From a checkpoint of a small mixture-of-experts model trained on Wikipedia: vocabulary 4096, 434M tokens.
Below are experts of layer 2 (counted from 0) of a mixture-of-experts language model. Rows are named router (the router's row for the expert) and show model dimensions 64-95. Each number is 200 + 20 x the weight over its row's rms, rounded and kept within 0 to 999.
After each expert's rows: a language model's description of what the expert responds to. This comes from a sample of Wikipedia text that the model never trained on.

# expert 36
router,185,191,196,175,228,251,199,222,214,223,183,202,188,149,199,167,210,196,218,203,210,182,193,173,184,186,245,193,200,191,198,186
Description: Mid-name consonant clusters. Inner pieces of personal and place names, such as Ket-ter-ing, Pret-or-ia, B-ert-ram, plus capitalized P, V, Per, Series, Games.

# expert 52
router,193,182,202,163,232,216,207,229,220,208,192,190,180,156,169,192,204,213,211,193,222,180,183,191,197,194,238,221,194,226,209,199
Description: Back in Background, the. The piece ack in "Background" section headers, other -ack, -ick, -ink pieces, and frequent function words like the, of, commas, table pipes.

# expert 29
router,190,196,198,166,237,241,203,217,210,232,190,195,180,166,196,170,210,208,222,217,208,182,189,174,178,193,259,199,195,189,199,183
Description: Name-ending pieces. Middle or final pieces of personal names, places and words before a comma or line break, such as Bre-nd-an, Dor-ot-hea, review-er, Oh-io.

# expert 65
router,202,201,202,165,204,218,207,210,215,220,168,207,196,156,181,195,213,200,183,212,207,180,202,196,192,188,271,207,190,180,212,190
Description: Table pipes and mid-word pieces. Table pipes in sports and results tables, and mid-word pieces after st- or in names, like estimated, Studio, statistics, Woodville.

# expert 49
router,177,211,201,173,207,259,179,228,198,225,190,196,199,175,195,175,207,201,198,208,203,182,210,183,200,183,259,203,175,210,211,179
Description: Letter z and headings. The letter z inside Polish or German names like Wawrzyniec, Grazer, plus section heading ends === and table row ends.

# expert 4
router,201,198,211,172,218,244,207,211,221,182,171,196,183,188,207,188,200,192,206,212,212,186,182,170,180,183,259,203,198,209,209,197
Description: Mid-word fragments, commas. Mid-word pieces after a capital or prefix, like om in Ipomoea, Binomial, Custom, plus commas and table pipes, and years like 1989.

# expert 31
router,180,196,185,158,231,257,202,212,205,215,175,199,188,164,189,170,205,200,200,197,217,191,203,163,182,188,250,202,190,214,195,195
Description: Commas and name pieces. Commas after names and numbers, month names like January, been, and inner pieces of foreign names such as Tőkés, Ukraine, Cornelia.

# expert 32
router,190,183,196,165,238,249,220,214,211,201,195,190,208,188,211,174,209,218,211,212,198,178,195,183,174,179,241,210,198,186,200,199
Description: Foreign-name syllables. Vowel-heavy syllables inside foreign or Arabic names and qu-words, like Abd-ul, Qu-il-ceda, qu-ad-rate, N-i-agara.

# expert 56
router,177,218,195,175,227,244,194,211,207,214,197,215,180,192,191,173,196,221,205,195,200,153,197,172,193,192,211,202,206,201,216,179
Description: Decimal points and prepositions. Decimal points between digits in statistics tables, such as 8.8 and −14.8, plus prepositions for, in, on, to, due, above.

# expert 5
router,187,193,205,179,228,250,211,217,214,221,186,200,193,157,202,171,208,202,223,202,223,186,189,171,177,185,254,194,193,197,190,193
Description: Mid-word name pieces. Word pieces inside proper names and foreign place or club names, like Rhe-in, Ham-mar-by, Coruñ-a; also capitalised nouns such as Club, Festival.

# expert 60
router,182,199,201,168,230,242,206,219,222,218,180,200,183,162,194,168,210,205,215,212,212,179,203,177,191,188,252,200,193,198,193,184
Description: Day numbers and dates. Numbers in dates and table cells, like January 3 or 21 to 26, month names, and nouns like km, ship, land, million.

# expert 19
router,197,212,187,169,240,248,188,211,207,189,174,203,187,182,188,174,198,193,206,203,200,175,183,183,212,176,255,195,193,203,216,184
Description: Name piece "an", articles. The word piece an inside names like Winstanley, Sultan, Vasan, plus articles a/an, opening quotes, his, and single digits in tables.

# expert 1
router,209,220,184,168,210,232,195,224,195,208,163,199,191,185,199,200,208,188,221,222,216,161,207,169,188,170,216,210,219,197,211,208
Description: Number words and suffixes. Spelled-out numbers like five, seven, and the y of twenty, plus table pipes and mid-name word pieces like Agnies-z-ka.

# expert 46
router,192,190,199,173,235,253,203,220,214,225,187,195,183,154,196,172,200,202,213,210,210,187,200,179,183,182,246,191,196,191,197,193
Description: Spaces before numbers. Space and digit tokens before numbers in tables and statistics, like in 1884, 2 classes, plus of, %, and quantity words like largest, average.

# expert 3
router,199,194,205,183,259,233,196,226,227,201,180,198,194,193,183,184,214,210,200,189,211,162,181,168,191,171,221,203,201,206,207,207
Description: Short word-initial fragments. Short word-initial pieces and particles after articles or prepositions, especially Romance "de", "o", "y" in names like Núñez de Balboa; also m-, st-, f- starts.

# expert 64
router,189,182,200,190,218,226,217,217,236,213,163,184,192,161,205,185,212,211,172,202,207,177,213,195,187,188,230,220,188,198,192,192
Description: Arabic and initial letters. Consonant pieces in Arabic and Turkic names like Ab-d al-Malik and Al-Gham-d-i, and first capital letters of table entries.

# expert 40
router,190,179,201,198,222,223,211,225,222,196,162,187,194,150,195,181,207,198,193,193,189,188,198,165,205,198,245,209,188,199,212,190
Description: Suffixes and civic nouns. Word pieces like port in Support, ly in Monthly, imal in Animalia, plus nouns such as state, record, market, city, and New.

# expert 2
router,204,213,189,179,218,251,212,215,209,203,182,206,189,172,194,180,205,217,195,191,217,170,184,166,181,184,221,221,203,205,217,197
Description: Century digits of years. The first three digits of four-digit years, like 199, 200 and 191 before the final digit, plus oth in Timothy.

# expert 48
router,186,190,211,183,202,229,200,217,218,224,197,189,183,153,189,175,211,211,189,183,212,188,203,194,180,202,223,202,203,202,208,203
Description: Pieces after h or H. Word pieces following an initial h or similar letter, such as hum-id, Haw-ai-i, h-arn-esses, Hy-der-abad, plus section-heading endings ==.

# expert 17
router,202,199,191,172,221,220,209,212,230,191,175,203,179,166,183,184,198,200,207,201,205,189,182,177,183,181,239,212,193,182,203,205
Description: Capital P and prefixes. Capital word-start pieces, mostly P, Pr, Pre, Ph, in names and table cells (Pri-z-e, Premier, Phylum); also year pieces 199, 200.

# expert 22
router,185,189,194,166,230,240,188,215,214,204,182,212,176,175,184,177,212,205,209,202,215,174,197,181,192,181,245,198,207,216,216,191
Description: Noun endings before punctuation. Word-final pieces or whole nouns before a comma or of, like ced in reinforced, ing, member, training, tour, and quote-comma marks.

# expert 43
router,186,192,198,173,227,247,208,212,216,225,186,198,183,153,201,173,206,201,217,207,213,187,198,173,185,182,245,194,197,193,193,190
Description: Word-initial capitals and spaces. Blank spaces and first capital letters or pieces of names and sentence openers, such as S, F, On, After, Corn-ish.

# expert 16
router,197,197,200,186,212,251,218,213,208,207,183,198,203,174,192,179,220,200,178,193,204,181,190,161,201,207,240,203,197,203,229,182
Description: Modals and word endings. Modal verbs such as would, should, must, could, Preceded/Succeeded in succession boxes, and word-final pieces like is in Palais, al in Real.

# expert 9
router,182,197,197,176,222,238,197,236,234,198,176,188,196,158,186,203,215,199,204,192,208,162,193,187,186,194,237,215,207,207,202,194
Description: Accented and mid-word pieces. Accented letters and middle word pieces inside names and foreign words, such as Château, derelict, Picture, Evangelion, Romanian place names.

# expert 62
router,188,175,188,199,225,225,198,213,219,215,175,206,175,162,184,183,180,186,216,179,217,188,187,187,188,178,268,214,187,189,210,179
Description: Name syllables with vowel-s/n. Inner syllables of European names and places, especially as, enn, gl, such as Vi-enn-a, Deg-as, J-enn-ings, Dou-gl-as.

# expert 45
router,192,199,193,173,237,251,208,214,211,222,181,199,189,156,194,171,206,202,213,209,218,183,198,173,182,182,246,193,193,195,197,191
Description: American places and teams. US place names and sports words in tables and lists, such as Washington, USA, Los Angeles, Toronto, Mexico, Racing, Records.

# expert 37
router,193,199,198,185,211,213,206,237,241,217,181,205,178,186,189,159,198,182,203,195,185,191,206,173,194,182,224,195,177,198,215,190
Description: Year prefixes, line-ending parentheses. Year prefixes 201 and 199 starting list items, closing parentheses before line breaks, and word pieces like cardi-ac, Olympi-ac-os, along.

# expert 28
router,198,204,206,174,222,243,210,210,192,196,200,193,182,179,183,181,205,209,200,189,227,169,206,177,209,191,232,210,191,185,212,187
Description: Pieces after J, dates. Word pieces following J or j, like ama in Jamaica, ersey, apan, asc in Damascus, plus month names, commas and table pipes.

# expert 13
router,173,200,199,185,224,255,203,220,230,200,179,209,169,178,195,183,198,216,205,197,217,179,203,176,181,185,240,197,196,196,214,200
Description: Auxiliary verbs, year starts. Auxiliaries was, had, is, has after a subject, year prefixes like 202 and 193 in lists, and endings like Philip-pe.

# expert 42
router,199,197,203,168,232,230,202,209,224,220,178,190,198,173,184,177,203,204,211,205,195,170,187,159,188,191,256,211,195,199,196,210
Description: Infobox labels and table bars. Table separators | and infobox field words such as Coordinates, Born, Country, Species, plus word endings like Platin-um, O-bs-ervation.

# expert 10
router,185,223,197,180,240,246,190,216,211,195,176,199,184,172,193,169,200,200,216,213,207,174,194,165,179,178,237,194,190,186,196,189
Description: Mid-word ill, sentence ends. Word-internal pieces such as ill in disillusioned and thrilled, ft in rooftop, CO in COVID, plus sentence-final periods and semicolons.

# expert 12
router,209,206,196,177,232,241,196,217,211,215,170,208,203,167,192,172,204,204,197,203,196,176,216,179,177,186,247,206,197,208,195,183
Description: National, abbreviations, N-starts. Pieces after N or U, such as .S in U.S., N-ext and authe-nt-ic, plus National, national, major, Pakistan.

# expert 6
router,170,207,212,167,216,237,201,197,213,212,173,200,170,185,207,193,202,194,203,191,225,180,195,165,194,184,239,209,205,188,215,198
Description: Mid-name syllable pieces. Middle syllables of foreign place and personal names, plus capitalized word starts in titles, such as Hale-ak-ala, Ethi-op-ia, Ski-Ba-B-op, Pro, An.

# expert 55
router,209,198,216,191,208,243,210,223,206,221,180,205,180,183,186,193,194,196,202,202,200,162,193,191,186,196,229,195,197,212,193,190
Description: Letter b piece. The piece b inside names and words (Gub-b-io, Camp-b-elltown, Hez-b-ollah, Azer-b-aijan), plus name starts like Rob, Lou, and the word and.

# expert 24
router,200,200,214,177,241,249,198,215,205,217,193,210,200,184,194,174,203,200,207,192,201,180,190,192,178,191,236,220,190,203,215,169
Description: Word-final suffix pieces. Later pieces that finish a word, such as Territ-or-ial, Con-ce-pción, gen-eration, us-er, plus two-digit year endings like 16, 13.

# expert 25
router,188,197,201,173,232,252,201,222,215,227,182,205,182,155,204,171,210,200,210,209,207,183,201,172,185,182,244,191,205,197,204,194
Description: Negation, quantifiers, sentence openers. Words like not, never, both, every, some, and sentence-initial In or However, plus table pipes and odd name pieces like T-w-itter.

# expert 54
router,172,216,189,149,221,231,196,199,218,206,217,184,189,183,201,177,203,190,206,191,206,189,199,190,200,196,217,212,189,202,196,187
Description: Rop and consonant clusters. Word-starting or internal consonant pieces, especially rop in Shropshire and Gastropoda from taxonomy lists, plus Ly, d, pol, Y.

# expert 57
router,192,194,200,171,233,248,204,215,212,220,186,201,179,157,199,171,211,200,216,205,211,183,194,173,183,184,245,198,197,193,201,189
Description: Closing parentheses, dates. Closing parentheses in titles and citations, month names in table date cells, and sports words like winning, final, defeated.

# expert 30
router,183,196,197,185,232,237,212,222,213,210,171,204,198,160,181,190,204,216,211,210,224,178,198,172,183,185,239,203,192,190,201,170
Description: Section headings and name endings. Heading markers == before See also or History, the and of in titles, and surname or word pieces like Card-os-o, Thera-pe-utic.

# expert 39
router,178,215,188,161,237,241,198,215,225,195,186,216,182,176,186,177,209,198,207,214,223,184,191,183,179,196,246,201,197,216,177,203
Description: M, j and The. Letters m and j inside names (Mahjong, Alejandro, Masjid), capital M and T pieces, and sentence-starting The, which, who, quotation marks.

# expert 27
router,193,190,186,164,228,233,187,226,222,223,160,204,174,182,182,165,216,208,193,200,196,174,202,184,178,203,231,214,200,201,218,199
Description: Pronouns and table cells. Pronouns and determiners such as it, they, him, this, there that start clauses, plus table pipe cells and place-name pieces like Buenos.

# expert 33
router,202,170,213,192,208,219,200,224,216,200,178,217,166,159,194,184,204,204,198,200,201,164,197,153,193,178,241,226,187,209,193,169
Description: -est suffixes and letter pieces. Word-internal endings like -est, -st, -ist (conquest, domestic, astronomer), capital B after hyphens or in R&B and PDB, and the word to.

# expert 63
router,207,181,199,173,228,218,200,210,213,227,172,193,199,156,184,171,213,188,212,203,185,181,200,184,182,186,240,200,188,215,199,179
Description: Word pieces after m. Word pieces following an m or M, such as map, memorable, Mentoring, Minister, plus its, an, but.

# expert 8
router,193,197,204,166,228,248,212,210,214,222,180,203,185,151,194,168,200,199,206,208,209,186,191,179,186,183,241,198,205,196,202,192
Description: Final year digits. The last digit of a year after its century piece, as in 197-8, 201-9 and 202-1, plus odd word-internal pieces like G-e-orge.

# expert 23
router,194,197,184,165,220,217,193,235,224,208,171,206,197,153,192,192,205,190,206,200,226,190,176,170,190,180,240,210,192,185,213,190
Description: am piece and numbers. The piece am inside words like Benjamin, tournaments, nicotinamide; also two-digit number pieces, table pipes, and the word to.

# expert 41
router,196,202,213,183,222,228,204,207,214,227,182,197,180,188,187,161,203,208,227,207,224,170,195,189,172,194,227,199,208,199,199,189
Description: Consonant-cluster word starts. Word-start pieces with clusters such as Sk, Sp, fl, Bre, St, and mid-word pieces after com or ele (comeback, eleven, cascade).

# expert 15
router,188,187,198,175,233,253,208,220,217,217,190,201,189,157,197,172,214,206,219,209,218,183,200,173,190,179,244,196,193,197,197,190
Description: Verb stems after prefixes. Word-start pieces and stems of verbs, mostly after prefixes like sub-, con-, reg-, as in subdued, jurisprudence, give, regulating.

# expert 61
router,202,201,215,160,242,241,192,215,232,228,174,190,175,185,183,181,200,195,212,201,187,165,201,185,165,194,223,207,212,213,224,203
Description: Structural markup tokens. Equals signs opening article titles and headings, colons after infobox fields, table pipes and newlines, and headers like Personal, History.

# expert 20
router,197,197,204,172,233,244,210,219,210,223,183,200,191,156,197,173,206,202,215,205,212,179,196,181,180,185,246,195,194,189,193,192
Description: Prepositions and modifiers. Function words and sentence modifiers in running prose, such as of, also, later, early, several and known.

# expert 18
router,187,210,198,171,240,255,204,217,223,222,173,207,180,167,191,173,203,193,211,201,208,173,188,174,187,193,250,188,188,192,200,199
Description: Spanish and Greek name syllables. Inner syllables of names, such as le in Ptolemies and González, single letters in name lists, and short capitalized tokens like In, The, A.

# expert 26
router,198,206,212,174,233,231,199,227,220,206,185,195,191,160,212,172,211,192,198,201,212,175,204,178,175,179,241,207,208,199,197,202
Description: List dashes, mid-word pieces. Hyphens that start list lines, plus word-middle fragments like Mun-ro-e and T-eat-ro, and prefixes like Res, Inter, imp.

# expert 35
router,196,177,204,206,240,247,220,216,228,205,205,193,185,175,204,170,211,210,210,188,207,167,182,182,199,187,248,190,206,188,192,196
Description: Brackets and inner pieces. Opening parentheses before dates or codes, table pipes and heading marks, plus mid-word pieces like und, ind, th (Dundee, reminder, Scunthorpe).

# expert 14
router,198,191,198,175,232,252,203,217,211,224,187,199,183,155,192,166,203,201,215,209,210,181,199,178,190,189,246,197,196,194,195,188
Description: Proper-name capital pieces. Capitalized name and place words such as British, North, Royal, World and New York, and word pieces after a capital G, as in Gleaner.

# expert 21
router,185,188,205,190,211,235,202,201,231,199,179,208,194,172,176,202,215,197,195,180,200,177,181,189,189,190,225,238,185,205,217,186
Description: Section headers and modifiers. Heading-closing "=" marks and common modifier words before nouns, such as form, part, design, military, plus the -ic in Napoleonic Wars.

# expert 11
router,177,215,205,160,215,237,209,202,224,213,187,222,183,164,196,182,201,208,213,204,197,189,201,177,192,182,234,198,200,209,210,176
Description: Lowercase word-start pieces. First piece of a split lowercase word after the, to or a, such as dr-iver, f-ighter, d-ates, cross-ing, ineff-ic-ient.

# expert 34
router,190,198,188,174,205,249,213,228,223,209,172,190,184,190,184,160,216,219,187,193,228,179,179,164,190,176,220,221,193,202,211,172
Description: The after prepositions. The word the after prepositions and conjunctions like of, on, by, and capital B or Di starting a name, as in Bureau, BC.

# expert 58
router,193,199,202,161,232,238,194,219,221,219,173,210,197,179,188,180,202,205,205,199,219,182,213,171,179,198,252,197,195,210,197,204
Description: Table pipes and ranges. Pipe separators in wiki tables, en dashes in year ranges like 2012–2013, and er in Puerto Rico.

# expert 59
router,183,201,204,166,215,228,195,199,226,220,184,198,176,182,202,169,198,190,228,204,212,184,196,177,170,186,237,217,191,201,199,182
Description: Word-start letters and years. Single starting letters and early word pieces like c, b, w, tr (poverty, warriors, camera), plus year and number starts like 195, 16.

# expert 7
router,191,200,193,191,251,251,212,213,210,202,183,212,174,169,177,181,211,221,222,194,212,177,192,188,175,202,241,204,198,192,212,191
Description: Mid-word pieces, copulas. Inner word pieces of names and words, such as ss, gh, cc in Svenska, Lamborghini, Issue, plus verbs like were, are, became.

# expert 47
router,190,205,205,168,226,230,201,221,205,228,188,208,184,153,201,173,210,208,211,209,207,182,193,178,187,185,249,186,190,207,195,186
Description: Nationalities and country names. Nationality and country words (English, French, United States) and pieces within them (Yug-os-lavia, Tas-man-ia); also list-item dashes and He.

# expert 0
router,187,193,200,176,231,245,207,216,216,226,181,195,180,156,200,172,211,204,213,210,214,180,197,180,184,185,252,198,195,198,202,188
Description: Capitalized name openings. First pieces of capitalized proper names, often in tables or lists, such as Ch in Chronos, T, D, Win, Southern, Florida.

# expert 44
router,190,198,196,173,235,249,214,208,215,227,183,198,184,151,194,163,212,209,223,211,212,176,197,172,193,185,251,193,199,189,193,192
Description: Mid-word fragments. Interior pieces of long or foreign words, like sus-cept-ible, Generalfeldmars-ch-all and F-ac-ulty, and line breaks ending list items.